{"n_layer": 13, "experts_per_token": 2, "d_shared_expert": 0, "moe_layers": [0, 1, 2, 3, 4, 5, 6, 7, 8, 9, 10, 11, 12], "normalize_top_k": true, "balance_bias": false, "tie_embeddings": false, "batch_tokens": [32768, 65536, 131072]}
Below are experts of layer 9 (counted from 0) of a mixture-of-experts language model. Rows are named down (a neuron's output weights, with its number) and show model dimensions 96-191. Each number is 50 + 15 x the weight over its row's rms, rounded and kept within 0 to 99.
Before each expert's rows: "raises" lists some tokens whose logits its average output raises strongly, later layers aside. This comes from a sample of Wikipedia text that the model never trained on.

# expert 1
raises: " ", "=", "c", "O", "C"
down4:50 61 47 41 51 32 46 64 59 38 21 65 27 51 54 38 49 19 57 72 50 49 64 66 48 50 60 22 48 54 54 48 24 63 54 38 28 68 34 64 42 42 31 76 47 55 44 56 38 65 56 82 67 59 37 54 45 52 37 69 61 26 56 51 42 33 48 58 51 70 50 20 48 69 58 36 21 60 76 24 54 72 24 40 26 62 40 53 70 45 62 30 53 24 56 62
down5:50 74 74 40 41 48 58 53 47 50 77 24 44 46 69 72 41 62 51 56 49 60 30 48 20 70 43 50 37 43 62 64 46 56 35 36 77 60 38 69 49 61 55 49 59 52 53 51 43 28 69 54 40 43 58 40 87 52 40 22 47 66 66 44 41 47 54 67 40 38 42 15 53 47 43 50 56 31 51 26 53 62 60 49 68 60 43 57 65 55 56 60 90 38 35 69
down6:73 25 57 43 27 27 61 47 36 27 35 53 57 54 51 43 32 55 41 57 44 22 45 47 38 51 37 36 55 59 43 39 40 54 63 46 39 52 46 53 72 72 45 47 40 66 51 37 49 52 47 81 64 30 61 56 63 80 47 69 34 66 39 68 38 25 29 38 36 36 56 66 80 73 20 64 33 26 64 50 38 38 41 35 27 57 25 49 62 48 33 67 49 55 39 29
down7:56 43 61 72 47 74 52 81 48 52 54 31 65 49 52 46 35 33 54 66 55 76 92 54 45 24 67 80 33 81 39 61 46 35 66 51 50 52 55 50 28 45 53 58 44 71 16 48 48 55 54 43 29 28 31 43 53 49 57 60 59 15 52 76 55 40 59 74 49 51 30 59 30 37 38 45 68 69 27 58 41 67 43 33 53 35 13 43 65 76 69 72 37 52 38 59
down8:25 61 58 47 47 58 47 35 53 60 32 41 10 40 69 40 46 48 37 66 37 62 28 65 49 34 21 31 86 48 30 44 40 85 53 65 50 39 57 36 50 58 56 65 41 28 48 52 59 54 36 26 51 54 54 43 52 70 52 61 53 53 40 41 69 93 47 66 63 61 50 45 38 38 75 82 36 34 75 43 51 34 28 61 31 44 64 26 48 56 24 48 39 55 41 57
down9:51 60 45 30 26 36 46 68 40 43 74 40 43 31 40 43 24 47 55 33 71 76 38 42 25 28 22 52 66 24 27 63 18 47 55 50 33 59 47 38 49 42 42 56 65 56 55 76 30 43 42 38 41 48 54 59 51 41 62 17 66 63 49 65 47 46 47 50 68 58 72 71 51 36 48 79 48 23 56 24 62 83 37 40 29 34 39 54 58 58 54 51 34 31 54 70
down10:58 60 56 53 37 42 44 20 41 41 41 52 64 55 68 52 29 69 51 57 86 36 54 52 65 49 43 40 29 69 48 71 54 51 46 52 48 63 76 67 32 72 41 44 85 33 48 42 49 61 40 41 41 52 35 36 62 45 17 37 53 57 44 29 65 81 35 58 52 50 37 21 53 43 67 56 37 46 81 42 55 51 33 48 46 54 28 28 43 58 54 46 72 79 72 41
down11:53 58 43 10 37 30 48 34 58 49 38 38 42 46 61 56 65 56 51 45 28 48 51 64 57 55 33 44 52 32 57 54 68 32 29 52 69 51 53 39 53 51 51 44 58 50 67 42 48 32 28 21 53 48 44 27 41 39 55 54 53 65 21 55 27 86 54 67 48 52 49 61 39 65 63 62 51 29 00 45 57 43 57 52 48 47 46 43 66 55 67 25 49 63 26 40
down12:50 35 55 49 55 39 58 65 69 48 42 54 65 69 43 55 31 19 57 63 64 24 67 38 60 50 39 55 72 41 53 39 27 63 53 50 48 63 30 43 61 56 36 54 39 59 65 64 48 48 61 57 42 32 53 62 58 46 43 70 55 48 26 39 48 31 50 51 45 45 56 44 52 25 49 55 53 24 81 46 56 57 61 59 28 29 28 31 42 61 84 46 38 69 40 39
down13:30 73 48 31 44 43 58 28 57 67 49 53 54 48 52 48 44 69 40 39 30 51 44 32 32 46 37 61 53 73 77 64 66 23 58 44 33 66 63 67 22 77 55 33 55 49 39 57 31 77 24 62 46 36 49 41 41 64 44 51 72 53 56 56 48 22 96 65 57 51 53 56 54 38 64 39 34 39 45 41 53 39 63 63 53 45 33 47 62 59 80 60 45 66 62 53
down14:62 66 52 58 56 52 41 55 63 64 28 58 67 29 65 47 60 65 44 51 48 48 54 50 46 38 58 31 53 31 58 36 14 32 36 38 38 40 38 52 42 63 59 58 51 78 43 35 39 66 43 88 27 68 71 33 54 53 41 59 56 55 27 66 43 20 61 41 47 42 58 41 34 52 63 56 61 52 72 42 48 77 48 53 51 51 34 62 51 33 25 66 52 40 59 53
down15:52 39 47 47 62 50 34 64 36 65 64 60 66 16 45 35 45 48 47 51 44 33 43 44 52 46 58 67 70 46 63 71 58 69 40 63 24 54 49 51 36 86 53 32 49 41 37 52 52 43 45 62 58 60 54 43 89 40 59 71 43 40 38 50 37 57 54 37 51 84 53 32 58 47 66 33 50 59 29 70 55 51 51 64 42 52 30 62 33 52 49 57 58 48 48 54
down16:65 37 58 61 38 71 55 47 54 70 32 53 48 30 58 46 58 98 77 36 75 67 62 63 53 39 80 61 77 47 59 41 66 55 37 37 58 44 40 60 21 38 57 54 28 47 44 32 53 75 65 28 36 61 52 47 40 72 37 56 13 61 60 48 48 63 56 39 57 62 41 28 84 33 67 48 29 28 50 54 65 67 73 68 36 67 27 43 49 49 45 68 66 33 46 47

# expert 0
raises: "\n\n", "\n", ".", " In ", " This", " These"
down4:35 42 37 51 43 67 34 59 59 62 43 51 37 32 31 53 45 46 33 30 33 40 85 59 43 68 54 81 60 60 50 25 33 14 37 58 51 39 64 51 58 12 65 28 49 40 56 40 58 50 40 14 90 61 17 56 48 19 39 27 39 50 50 53 38 19 50 43 36 22 37 26 36 34 30 33 57 68 40 33 56 40 48 48 70 50 46 66 53 23 49 47 41 32 49 28
down5:48 53 34 63 50 38 63 24 45 65 60 59 59 60 45 31 53 53 36 58 62 61 47 63 36 67 48 94 45 46 49 39 52 59 52 44 39 56 44 58 55 74 46 42 70 51 33 54 60 84 45 71 24 64 33 50 33 48 41 64 26 55 44 48 41 42 29 35 56 59 59 32 49 43 82 61 61 48 05 56 43 37 50 62 44 54 42 35 63 71 36 66 48 61 58 38
down6:27 49 50 59 46 36 59 31 35 53 30 54 61 58 59 31 72 49 63 46 01 56 41 86 68 34 49 59 58 64 67 19 47 39 38 39 54 52 69 43 47 39 27 42 01 74 37 80 41 24 38 38 62 67 61 58 52 65 53 27 39 45 63 47 44 61 38 41 50 48 37 63 52 54 60 59 30 66 61 62 36 37 85 45 06 49 71 49 46 74 63 41 30 21 28 33
down7:63 50 55 29 69 59 33 33 37 56 39 60 50 41 29 53 41 75 60 78 28 70 48 15 60 49 63 59 33 44 68 48 69 67 18 45 34 69 52 88 36 73 39 84 54 35 48 34 58 63 47 53 51 55 50 40 37 50 49 50 81 51 57 64 48 29 58 42 41 41 44 41 63 56 33 22 44 57 98 34 58 57 47 69 43 48 58 19 50 32 73 58 23 57 66 59
down8:53 68 30 42 45 42 40 40 50 74 44 85 34 36 74 30 44 62 59 30 72 41 46 56 46 44 86 41 69 71 63 55 39 52 83 49 46 41 39 09 53 20 45 43 44 69 45 42 21 82 52 67 35 46 39 60 48 20 41 22 67 38 48 53 49 50 46 28 58 15 35 55 69 68 23 73 43 52 39 43 31 39 53 29 48 78 36 36 25 57 25 29 27 46 53 53
down9:40 73 38 52 42 49 47 39 99 25 53 52 56 47 44 33 56 49 69 36 50 42 45 27 49 67 64 30 64 60 75 50 47 56 36 59 45 54 61 58 52 76 43 57 46 44 59 40 60 34 49 73 46 54 44 52 41 38 76 72 36 56 57 42 60 50 44 53 66 44 50 49 46 52 32 67 27 36 00 50 40 38 38 48 51 73 40 42 74 65 59 61 63 57 44 53
down10:55 33 33 44 46 45 55 22 62 50 33 39 89 48 37 40 51 64 53 78 62 29 69 15 28 49 63 38 50 40 34 33 47 25 46 84 44 30 72 29 55 25 42 54 70 57 42 57 44 52 35 58 31 46 17 62 64 51 57 71 65 46 18 55 53 27 65 59 45 80 76 49 73 36 62 33 60 59 95 36 64 29 61 49 32 62 62 40 66 60 43 65 36 34 51 65
down11:35 29 58 72 56 27 49 41 60 61 57 41 60 49 35 66 37 46 37 20 60 76 53 49 49 63 36 41 50 86 44 46 44 42 69 71 34 56 48 46 48 37 31 20 49 44 49 54 26 42 53 39 60 47 41 53 36 45 26 62 24 64 47 45 50 40 64 55 29 63 48 47 46 21 53 62 55 39 47 44 48 42 69 51 50 94 46 64 33 53 26 39 28 22 85 49
down12:48 25 26 45 82 36 65 50 53 51 64 50 36 31 42 37 54 34 40 32 42 53 48 77 50 67 43 33 43 41 55 86 38 60 55 40 51 56 64 58 71 52 52 41 61 50 57 67 58 35 49 38 46 68 31 53 51 40 38 26 68 64 35 67 69 38 41 44 59 48 25 43 53 28 31 50 41 71 11 34 37 09 30 68 40 56 27 34 46 61 47 47 52 81 33 58
down13:66 36 70 44 30 40 66 56 35 58 85 81 27 66 24 42 35 60 34 26 46 45 40 44 68 11 56 34 53 28 53 63 81 49 46 46 51 40 55 43 54 41 58 39 58 45 48 49 66 60 09 28 52 32 55 38 35 42 54 59 50 63 61 41 63 46 57 32 71 25 31 42 48 39 49 68 59 66 24 73 35 27 78 70 05 48 23 50 53 76 36 49 45 45 42 47
down14:49 51 33 49 54 52 50 64 28 41 90 46 26 55 33 67 62 42 03 54 41 45 36 42 65 56 40 61 87 37 49 56 53 17 21 64 67 55 41 77 39 64 50 48 35 33 42 41 78 42 37 44 75 72 31 75 27 42 55 57 80 46 44 50 56 78 42 36 40 70 28 36 41 58 58 38 58 79 98 60 61 39 42 69 68 79 26 47 48 46 47 46 28 65 33 52
down15:41 28 56 62 39 52 45 37 77 27 46 41 67 66 25 55 41 37 65 45 43 41 56 59 51 33 44 42 62 37 47 56 47 33 85 43 44 63 61 42 44 42 53 62 43 52 39 73 37 63 31 34 62 40 68 54 41 47 41 37 90 58 73 25 79 45 48 61 63 60 68 55 58 41 58 53 50 47 00 65 65 54 39 62 41 40 56 67 33 60 71 38 13 48 53 44
down16:45 56 35 52 53 59 61 45 38 66 63 62 48 58 58 44 76 76 46 48 59 47 39 69 74 39 51 34 49 57 41 44 22 37 48 55 78 48 62 54 56 61 33 71 41 76 42 62 45 55 41 57 56 32 36 64 49 42 67 44 19 81 72 30 52 56 29 28 43 54 49 58 49 43 47 68 77 37 59 49 39 42 39 67 60 64 29 61 25 30 58 53 39 44 43 49

# expert 11
raises: ", ", "–", "-", " ", ".", " and "
down4:62 47 51 78 61 57 50 34 38 72 57 54 69 69 54 47 33 49 57 74 19 48 61 54 62 48 64 57 84 61 57 58 46 27 48 18 56 49 32 59 48 59 44 53 57 42 51 33 38 75 70 46 40 49 47 50 64 41 58 59 63 65 72 46 26 51 58 22 56 50 37 74 39 55 83 68 41 62 24 39 72 69 44 75 67 30 64 67 51 46 51 68 32 45 72 56
down5:79 54 62 59 26 40 46 57 53 37 47 60 51 54 52 36 16 74 76 64 36 46 27 27 59 35 40 12 74 77 57 51 38 62 39 61 65 50 58 36 56 45 66 39 86 41 76 31 73 57 42 78 54 49 60 62 69 55 63 59 58 55 51 46 52 56 51 49 40 50 84 44 50 44 66 31 52 44 44 24 64 59 47 42 19 38 58 51 38 51 67 53 48 59 86 44
down6:30 14 53 33 53 35 55 43 30 82 37 75 35 87 59 32 63 61 35 47 41 53 17 38 66 27 45 37 49 51 61 49 61 61 57 55 43 30 33 48 52 62 44 27 72 57 62 54 55 60 53 33 42 40 62 41 48 69 35 76 29 55 55 34 62 45 69 38 34 53 24 59 49 59 57 32 34 45 46 22 21 53 55 59 40 30 68 36 48 59 26 29 35 51 41 66
down7:46 33 27 61 51 28 54 60 57 41 29 23 74 56 26 74 50 57 53 51 44 49 54 60 65 33 57 59 36 63 44 54 81 41 45 51 73 37 57 36 48 44 50 49 60 42 30 53 42 65 22 34 43 54 43 57 58 43 78 52 45 38 72 40 46 46 50 34 67 47 41 59 54 43 52 38 44 62 49 71 54 40 51 53 69 47 76 49 79 80 44 38 37 39 33 11
down8:64 47 27 45 56 53 57 41 40 37 77 59 65 59 89 50 54 30 39 57 45 44 59 37 35 55 43 53 40 59 51 71 41 61 24 24 52 75 38 24 30 61 40 46 33 77 74 54 27 27 55 49 70 42 93 57 68 55 64 10 26 60 53 56 48 59 31 48 44 55 59 45 69 36 36 67 23 53 58 56 73 85 30 54 73 31 36 36 44 56 63 50 45 52 28 32
down9:30 44 50 62 43 69 41 65 62 24 33 42 57 44 47 51 57 40 30 22 55 69 49 50 43 75 58 71 53 56 59 41 35 64 64 12 81 69 46 56 14 50 38 53 60 43 52 39 36 60 49 77 41 50 55 41 71 34 69 59 44 53 55 54 75 57 50 48 58 45 73 73 70 44 69 51 37 35 00 74 29 43 62 50 29 68 64 74 61 28 54 30 54 47 46 56
down10:44 57 60 57 63 54 41 45 40 54 60 69 43 39 74 93 61 39 32 76 23 42 46 36 29 45 53 65 63 24 55 67 29 29 40 83 57 28 38 66 54 48 67 67 54 53 31 63 40 66 36 34 62 65 65 58 56 53 51 67 92 64 58 67 73 29 49 71 57 41 50 69 60 73 37 66 30 53 19 20 55 48 36 50 58 63 52 42 49 42 63 50 78 47 31 61
down11:37 51 19 48 41 21 44 37 74 38 52 67 42 15 59 33 56 53 40 71 56 50 58 28 54 77 62 53 72 19 32 56 32 47 44 24 56 49 46 64 35 50 72 39 57 35 43 45 29 44 61 77 52 55 33 29 45 45 59 49 27 55 69 51 46 44 47 31 41 56 37 65 49 69 38 60 47 24 57 48 37 36 34 44 29 16 38 19 56 56 62 52 59 50 57 56
down12:47 61 46 45 59 47 42 64 61 52 38 22 53 56 36 63 13 45 58 28 30 52 36 37 38 49 41 16 62 29 32 47 16 53 54 52 41 58 72 54 56 72 52 62 44 51 44 48 35 34 68 40 69 69 54 33 40 71 66 49 50 66 61 44 28 40 62 20 43 51 79 35 90 90 57 39 58 78 32 90 21 55 71 48 58 38 09 57 52 54 38 62 46 51 63 59
down13:35 55 42 25 46 61 53 72 37 43 34 59 53 26 60 74 77 67 48 28 91 29 29 68 56 36 74 54 53 51 75 29 53 76 61 86 34 52 38 50 47 54 46 39 28 66 53 76 84 61 42 53 55 49 46 61 51 28 66 38 52 58 62 50 59 59 76 39 49 48 59 32 78 38 68 57 49 51 42 37 48 52 58 51 33 69 66 38 58 31 51 31 52 51 43 62
down14:62 58 34 44 39 51 63 51 43 52 36 43 61 57 43 30 47 48 57 50 58 56 52 40 41 44 45 53 54 65 59 68 56 69 52 39 41 79 37 34 59 62 18 72 64 51 41 51 39 58 41 61 12 64 65 40 46 77 23 29 64 45 40 53 34 35 38 52 41 54 46 23 57 26 93 49 49 27 45 40 51 67 66 47 45 35 75 68 56 75 71 57 60 44 46 32
down15:37 60 34 28 44 69 40 46 71 77 47 06 41 54 49 73 34 53 57 66 76 26 43 43 53 68 64 34 40 44 64 53 72 60 64 52 79 47 44 42 46 17 67 39 36 52 50 47 64 75 40 18 41 73 67 65 44 57 44 17 46 54 68 70 55 53 68 53 47 20 40 78 46 28 36 46 71 59 99 33 47 56 53 56 89 48 47 38 42 55 54 50 63 57 33 60
down16:34 53 46 24 43 63 31 39 42 39 50 56 52 39 66 79 48 52 27 36 52 42 54 57 46 35 77 47 54 65 28 53 34 42 34 59 34 14 55 48 78 54 42 44 44 55 34 45 50 47 70 45 31 50 24 72 76 60 23 45 29 50 44 59 58 29 41 53 47 52 67 63 54 55 46 35 53 55 64 40 00 32 72 30 75 53 53 40 44 52 69 93 57 21 65 79

# expert 15
raises: "The", "An", "F", "In the", "In", "===C"
down4:83 48 59 58 32 65 61 40 32 46 43 53 42 55 65 50 51 29 54 48 78 49 38 83 22 54 69 49 45 68 65 65 76 24 41 50 27 50 57 45 67 33 59 46 58 66 51 64 46 50 36 44 33 36 46 44 39 63 75 77 45 42 72 73 25 56 53 38 47 22 54 44 68 48 67 37 62 45 54 19 22 74 43 47 61 57 64 50 63 62 56 36 48 78 54 80
down5:18 51 38 38 53 30 55 57 60 44 48 17 20 53 50 71 56 47 18 11 67 61 97 46 45 45 45 39 50 49 46 20 65 50 51 31 51 56 28 50 13 52 20 56 49 80 80 43 50 64 31 67 35 40 27 63 52 45 47 42 37 67 40 59 71 56 60 57 44 68 53 42 61 50 48 22 46 74 19 58 60 53 19 46 26 74 61 71 52 52 59 47 62 56 46 76
down6:33 49 51 60 67 72 65 60 40 59 53 61 34 38 55 58 65 51 70 63 38 45 40 49 49 73 28 49 66 46 39 72 50 70 32 61 59 47 33 23 58 52 61 24 47 70 51 55 52 58 43 72 21 46 16 36 36 49 98 60 34 68 48 55 34 71 43 68 47 55 33 65 67 51 47 48 56 16 65 22 48 50 36 49 09 49 51 70 27 74 47 32 53 69 78 28
down7:55 49 52 62 34 25 31 67 47 39 39 52 39 68 36 66 48 37 52 47 57 59 73 57 36 53 41 24 40 30 48 64 74 50 51 48 50 49 42 50 43 52 50 62 53 24 41 62 25 41 39 30 44 32 35 37 60 53 50 28 48 62 51 42 62 73 55 57 39 51 80 49 53 69 61 55 47 59 00 72 33 60 69 56 35 44 42 42 67 51 45 49 40 63 66 60
down8:40 53 61 64 43 52 70 58 51 79 54 67 28 33 51 25 28 42 53 60 31 46 60 57 82 84 14 65 65 41 58 50 61 49 37 52 58 60 73 69 56 75 39 24 54 49 58 51 64 48 61 50 72 64 30 54 60 69 62 58 70 56 41 24 48 92 67 25 59 81 35 41 38 35 57 47 39 46 66 55 44 58 40 47 55 65 46 52 58 43 55 44 52 56 27 81
down9:75 67 78 36 56 61 72 64 33 44 59 55 53 43 45 51 26 59 54 47 68 41 40 47 54 66 32 47 23 46 49 32 71 55 45 53 64 44 95 36 55 49 52 33 49 94 52 56 42 39 46 20 64 33 64 62 51 48 55 47 88 84 54 51 30 47 49 39 43 55 35 65 50 66 62 41 44 27 30 51 34 68 54 62 95 35 58 57 52 43 57 70 48 69 38 53
down10:76 73 43 38 48 40 51 53 45 64 64 61 44 27 50 46 43 43 44 36 43 29 44 37 41 36 24 48 26 30 64 33 51 53 41 50 57 53 38 50 62 51 56 58 53 37 71 41 48 53 43 70 38 57 46 46 38 69 42 61 39 62 29 57 66 69 68 19 88 41 66 49 66 67 55 62 61 52 80 38 19 42 65 76 50 53 48 51 61 55 34 38 52 46 21 69
down11:64 35 47 36 58 48 41 41 54 31 30 50 57 41 65 24 42 40 29 28 34 58 74 46 52 49 43 42 68 77 57 38 35 19 57 46 60 36 46 57 33 55 61 48 44 53 85 39 40 32 51 66 22 46 26 66 61 58 36 74 35 66 35 68 47 41 20 37 31 49 60 35 62 50 74 47 38 20 30 58 50 42 44 63 51 68 54 46 54 54 49 51 69 57 55 32
down12:65 46 37 42 24 65 52 49 43 39 73 38 60 26 46 45 50 62 60 50 71 31 66 62 68 47 56 50 67 59 29 36 53 52 63 72 53 42 67 33 61 64 38 62 68 58 57 34 28 49 42 15 48 41 64 39 68 76 30 53 46 63 66 41 50 56 26 48 61 76 63 26 32 59 61 64 28 54 76 59 58 71 56 35 23 36 68 49 72 55 39 55 52 42 68 48
down13:57 67 74 47 74 32 38 60 90 62 47 66 34 39 40 62 55 40 53 50 49 62 56 31 66 51 46 67 61 11 56 57 49 50 50 16 66 64 60 38 33 34 32 47 41 57 52 26 34 70 50 59 50 22 62 32 68 29 38 45 28 31 61 72 51 50 51 32 75 54 60 59 55 43 39 39 26 63 00 62 43 42 41 41 14 46 45 56 44 49 38 40 46 35 53 52
down14:78 48 55 42 40 53 26 29 39 46 56 32 38 45 66 42 29 29 56 65 49 50 57 79 52 51 61 71 28 57 46 67 60 51 55 33 46 65 70 48 42 30 47 67 26 47 43 64 38 61 64 46 43 76 77 36 44 18 80 43 41 59 37 22 46 41 14 32 53 31 28 43 43 56 52 40 41 27 45 81 40 63 64 50 45 50 81 28 33 24 53 55 83 29 23 40
down15:56 59 71 70 48 34 82 38 58 88 29 63 78 63 48 09 57 37 30 72 34 36 41 41 73 58 61 57 28 63 67 58 66 47 18 69 61 42 61 62 71 32 47 47 53 59 45 57 42 28 49 45 44 52 68 52 42 52 52 51 72 59 62 47 43 49 58 36 45 49 36 50 43 38 78 39 62 31 79 54 98 43 53 48 43 53 80 44 53 63 53 59 69 72 69 46
down16:49 49 09 39 51 27 53 15 71 57 86 61 22 55 40 39 41 27 37 44 33 42 84 31 67 47 50 12 76 38 43 47 20 60 39 79 17 62 80 51 36 25 39 51 44 61 53 42 44 66 22 25 61 45 23 78 72 46 58 52 27 43 60 77 40 53 37 87 44 59 44 96 54 59 51 47 45 61 71 61 67 36 28 69 52 87 63 63 31 32 43 45 60 57 54 62

# expert 7
raises: ".", " |", " | ", " (", ",", "\n"
down4:58 44 62 76 57 64 50 60 41 35 87 61 57 74 62 42 48 64 39 68 61 46 27 38 36 48 45 48 42 69 40 24 53 48 23 38 51 45 43 60 55 53 07 26 34 75 45 35 74 47 40 20 84 65 34 48 74 53 62 47 62 57 57 22 72 43 54 40 33 35 54 42 63 94 45 43 52 74 16 35 54 62 35 46 59 36 76 56 71 28 48 59 54 66 61 37
down5:58 48 51 78 33 55 51 51 36 45 29 71 64 34 40 27 42 32 74 42 63 61 49 29 55 73 54 70 44 44 42 24 44 90 67 67 57 56 62 81 77 52 27 44 64 45 64 52 46 52 37 45 67 47 54 29 27 74 64 36 46 81 40 52 57 29 48 56 43 69 41 40 54 41 38 44 40 60 29 51 32 51 23 66 35 42 63 58 28 49 42 38 32 76 63 57
down6:41 45 62 61 26 50 70 50 66 46 45 39 36 73 35 70 27 52 36 65 46 36 41 49 28 66 69 17 36 28 53 35 74 43 52 42 53 43 44 51 68 40 70 57 69 55 43 45 44 39 81 52 49 28 62 58 50 48 37 39 49 46 50 65 64 31 37 54 92 34 63 54 58 72 39 78 65 64 50 31 44 57 44 55 70 37 74 58 37 49 43 53 51 41 64 59
down7:44 57 60 40 67 41 39 83 34 60 53 09 72 75 49 52 58 50 73 68 40 30 36 26 67 55 70 65 82 46 46 42 59 62 56 36 36 31 51 59 25 47 65 45 39 35 48 50 49 39 49 81 41 52 23 77 49 28 55 73 37 61 54 51 61 47 57 45 29 39 48 55 46 47 37 62 16 83 31 53 46 57 61 44 78 51 64 36 55 25 92 60 28 33 58 53
down8:63 50 49 51 64 55 66 58 61 24 63 30 41 60 27 44 40 25 58 58 46 70 37 28 45 59 53 31 61 42 72 59 51 59 27 45 72 65 53 44 61 44 70 84 48 30 73 64 20 30 37 25 68 49 65 49 45 26 56 75 50 47 39 17 53 32 32 33 44 66 18 44 70 64 52 86 48 56 20 26 45 41 19 31 50 54 33 41 36 37 48 43 48 62 57 77
down9:58 59 40 56 52 47 59 25 63 31 79 45 47 27 80 49 55 74 53 56 21 45 50 39 43 45 55 75 70 62 51 72 85 42 61 20 15 50 35 71 47 40 87 43 60 54 73 43 63 43 44 56 30 38 70 90 55 62 38 58 54 36 61 54 48 37 48 56 55 60 49 37 53 44 59 43 48 39 25 22 58 67 48 55 48 32 30 41 31 47 70 70 73 36 45 53
down10:48 36 43 48 56 61 19 24 32 37 57 61 58 43 55 36 45 57 60 36 38 39 50 20 29 49 41 59 78 57 46 51 38 52 58 22 31 44 37 46 44 37 30 55 35 61 36 37 42 48 35 47 36 70 59 60 31 54 54 77 43 19 55 51 48 69 59 58 40 74 55 52 38 29 59 59 69 48 33 34 76 43 62 37 47 58 64 70 37 38 66 49 70 16 39 61
down11:40 39 75 45 36 72 78 62 73 45 61 42 57 08 62 55 48 62 38 50 38 64 44 79 59 40 84 58 46 52 53 39 67 50 52 84 44 32 51 58 41 48 57 44 24 47 20 53 22 40 68 59 51 50 84 41 56 25 62 40 30 46 47 42 55 61 38 67 49 54 29 67 49 24 79 41 63 36 04 81 52 77 42 66 36 46 77 42 44 38 59 51 60 43 69 32
down12:44 39 25 42 50 42 40 38 55 57 55 47 89 40 31 45 54 52 56 49 43 66 66 51 62 62 60 33 53 51 43 55 61 50 31 40 59 65 38 38 21 47 34 26 46 36 74 63 56 45 47 49 68 88 24 48 24 31 63 54 57 68 24 34 65 50 38 51 83 48 38 44 60 30 47 46 62 63 32 54 21 56 66 35 46 61 26 79 63 66 60 66 49 53 62 65
down13:60 60 64 67 62 50 37 61 57 63 22 42 51 65 41 33 54 40 55 57 61 43 35 57 73 55 43 66 45 60 82 56 62 58 70 51 43 57 19 55 64 75 54 48 44 57 41 32 39 32 74 51 28 39 78 55 52 35 46 54 59 38 36 55 40 43 55 52 64 36 46 44 52 26 20 34 54 53 41 63 67 41 43 66 31 44 67 69 22 77 67 46 62 60 45 75
down14:57 36 58 56 44 71 66 54 34 38 28 51 51 71 65 56 34 75 44 30 76 71 42 52 54 60 30 30 42 37 38 66 72 72 43 70 39 49 41 62 77 54 27 26 34 65 50 18 26 25 52 46 49 31 58 43 69 26 63 22 71 57 36 73 54 54 45 52 15 55 49 73 23 65 53 52 53 86 47 56 47 63 44 42 56 59 47 60 54 74 78 51 44 73 58 77
down15:38 62 53 75 68 69 25 76 72 51 39 51 35 42 64 51 86 65 29 49 30 59 40 38 49 66 58 34 55 45 64 00 46 37 75 46 57 57 48 41 60 59 28 33 50 66 41 59 53 57 63 37 53 47 34 59 46 44 50 59 50 42 31 92 16 41 37 48 44 39 47 50 31 43 33 36 51 52 51 46 60 67 41 43 46 35 54 49 53 51 41 67 44 38 28 20
down16:58 26 47 49 42 50 59 27 70 32 36 56 50 59 33 47 57 67 41 49 85 54 58 64 33 67 44 60 53 57 34 56 58 39 49 34 42 40 39 55 33 44 46 55 49 58 67 53 50 59 69 40 49 35 87 46 51 31 21 59 53 63 68 35 49 29 35 57 54 52 55 31 44 84 25 57 38 35 54 35 47 17 46 36 52 55 75 54 46 40 34 54 30 46 42 43